From a checkpoint of a small mixture-of-experts model trained on Wikipedia.
Experts: a softmax router, a shared expert of 320 neurons.
Training: 258M tokens, 3939 steps.
Below are experts of layer 2 (counted from 0) of a mixture-of-experts language model. Rows are named router (the router's row for the expert), up (a neuron's input weights, with its number), down (a neuron's output weights, with its number) and show model dimensions 80-159. Each number is 500 + 50 x the weight over its row's rms, rounded and kept within 0 to 999. Numbers have three digits each.
After each expert's rows: "comes before" lists some tokens at least twice as common just after its tokens as in all text; "gets" lists some tokens that make up at least twice as much of what it gets as of all text. This comes from a sample of Wikipedia text that the model never trained on. Tokens count by the router's weight.

# expert 26
router:480504527553519521467544496469409439556492550500490544532415492524523512523584541583535582519583536501535421528566480484493511477543564562488526468491490544494473499566455454473529485471523501478438494486464487387444412416515396411443502379
up0:464556614399454472543503527489492409557429461536525436476538525487374532571426559524561431467509503537528487445428510421567504510452421531446460511443462530437498478474397549461587506463507512458631439448569507508513393580458405478507393448
down0:528460448478410563475441593568427548536455491525533435521493545445530525558537514529483436440569455565471521515470504520509439536454529498491487488450511495542474458433534496553495550474532550436455626570543469486502524525504570530529511504
comes before: "-", "|", "\n", " well", "s.", "|---|---|---|---|---|"
gets: "\n", " ", " as", " their", " into", "et"

# expert 17
router:493479517432494568442426513485462476575460536351446470449462539617498381537519493402507558552496473474527558523469504553519431562529648594531517513471460517529619533462432486499427416439473493455507582561433396477484505515504500532565431479
up0:484506545414433512486507519447414537578486454524550434433466522483580519470548405543472464511501448474485509472503549462554462390509495509400510548481592555443560534496514534441486527539568557475591554546550495500470505561475490500472538472
down0:500534506562505451447539365528565533576505546578469524537479428468505497498483521558406521547550536458590485436502598546398491510542496439533512545549456466475508487439575440553451475519575501508480440479502464482498622561464500492555582531
comes before: " the", " a", " his", " York", " this", " their"
gets: " in", " on", " for", " at", " from", " In"

# expert 0
router:599559500475501524538524444473449466537504508419522518525459478524578512293494594515527417495584543466552497556506474545448437487417483582459527469544483537550497544494403432513526435533509489462510478485388514512492505399387518501534458383
up0:517468534496472496535432540507457547435467450536511530562522460463525549438450530554415462575417541490494471507450606530578469412493420571435509447505453502465444522524600448514499613460509488390464454498503505547508432574486511501542512416
down0:466523436432426581565502485478501358523492565468416576582566473536531526420519488581496533483563620531475461507537480503499471473408496564454512490377546493491524518453413409509488438497501566481491438551466511494525488588435510419503577519
comes before: " by", " in", " to", " on", " with", " as"
gets: "ed", " ", "k", "ated", " used", " over"

# expert 6
router:438565552503515480456492583531471500450542499461555483514495435523406551414505499457526519346477528511482506509595532546520475571582454537575533497515540566406413547506539439526420569478435471458490474516522409445508579518550526539557468570
up0:474436505485514545583422501530539521479538409581470400490561486490514569498448487523410442453523524573541546514472601597507561589480536452511492535515485450488539505451519546558542528588516502485480427513473401450608478429440515472533459547
down0:515447514565439585542438585515530536404454435479390553488538486343445412501569490487428604527422525519496500492477487497466510436550472549555573481539486570545388560555517505486489552522511512560516495560480473530497582551543549562511440455
comes before: " the", " a", " his", " its", " be", " their"
gets: " of", " and", " to", " by", " with", " or"

# expert 30
router:566572473574488531529569479534383418525491490411434498531448443508483495413533554488544488485530544487548480569504396455507469571445590520388511486508465468509470493576433418485548442421496496486500534484400531517545513438443524484463485413
up0:576502556539557484435598446495499486507548546501522344432562456583515434503472463475536546401369424529512460555433525522445547491476506489490517520496579462448464508524441547475439464483475527500598458539535543511474502568445456521486408449
down0:485539526438457422481495487477516480499416528398458600514552554519505524454471567498533528437474572574532573427547489454374537517520533545481464450492483506464526521569576396462454501556535493502531530513447473420466507581421479539498474625
comes before: " |", " least", "ey", "i,", "he", " "
gets: " ", " at", " with", "at", "ic", "t"

# expert 10
router:473481510451546491360528532438423462573533515545520531504506558461406428560492496500530509473536488461398458476496524461523429561504649512539478467477511498590471502569450522507551490473497526503516438484446497432418557465464485434657549463
up0:487499484562506458453466518499490522469588605508499486391559479428542545512505431501424490516359493524522436524500501536469543484393445479407532472430506495514489506573518600552486476436494541505500457502556472486525559510540517476485483548
down0:457484484452516427481492559425557482558471479551442516499479474499451498489520411513616569483508462416523524461507562548495511499496535453597525568567504609551449454433471557469509503494544492432508534565414561591566414502545521554532535456
comes before: " |", "1", "3", "8", "2", "9"
gets: " 0", "s", " 1", "-", "/", "'"

# expert 12
router:377465394481537466588437556576628523561429480480491536499620483546440580505530591452500477534415504517526521519490405499603500485512538578535446527492475441505591554431582583506469342607497499480488492461521527522484430513497556474404461612
up0:510553495486456457512558418568418476523543491551500534375464585547547470503489562412481547491512476458450461509481515523426485441477543480479560552424432510523500454557465496563467428531471463532463455429471504537455559527443649456483384478
down0:506468542500537479449469482465563605490457429465437451570539474373479515494527477532589433482591473503507610557500539395454526525530441490482503503490548589445539530447487501515490453436505514465473567555504512492491497500515475525469574592
comes before: "\n", " ", " 0", " 1", " —", " 3"
gets: " |", "===", "==", " ===", "====", "==History=="

# expert 21
router:507513512471537477592543358570483525529547562434398494450436429558471563486455515542506498464523492463574459494544472520429605536480438485423504492505532468528522526578411475460494491410472505604496509423522449486555520504417518542469439535
up0:473664462360490482493514508447434549453475538496520545452428452530535484563556502544509544429490545547549535514574514438497460548343526454479505464509494539477507591407603424473491473524490485584571482464490432517512534483407493522472530471
down0:518445486589529487590515455589536474594483515441495462496621437426380538443536512441533425479478403528507461489509482518470489464492498589533508457464494445463505428455492533476563478446485458515440630504488465468487419495478574453490492520
comes before: "-", "|", "\n", "The", "In", "=="
gets: "\n", "==", "===", "\n\n", "====", "==S"

# expert 27
router:477465473615471566510426472454582459399496480611485542497542570480541526596420512478443459552415516481545443459496536440446471377553528429545582454439521552517503508430563514460534575568534468477504551574556540382559470489606570592583558523
up0:526609533565530596518454468467518521441533511561543431446439465622593508541475461517512489535508546480564468452503480515414523483467466483551513514493569505456475634493391429486478505411499464462541505435447508578535532535422533541472469489
down0:519549413369379507536594548520411494533513469485406460505483570476467505379520526477438487411488500462528522528476571468569475527493475435523513480497500544597558443502587497538531502517534541490528512576538435380484529443590450491538544449
comes before: "\n", " The", " He", " In", " It", " She"
gets: ".", ")", "s.", "\"", ").", " =="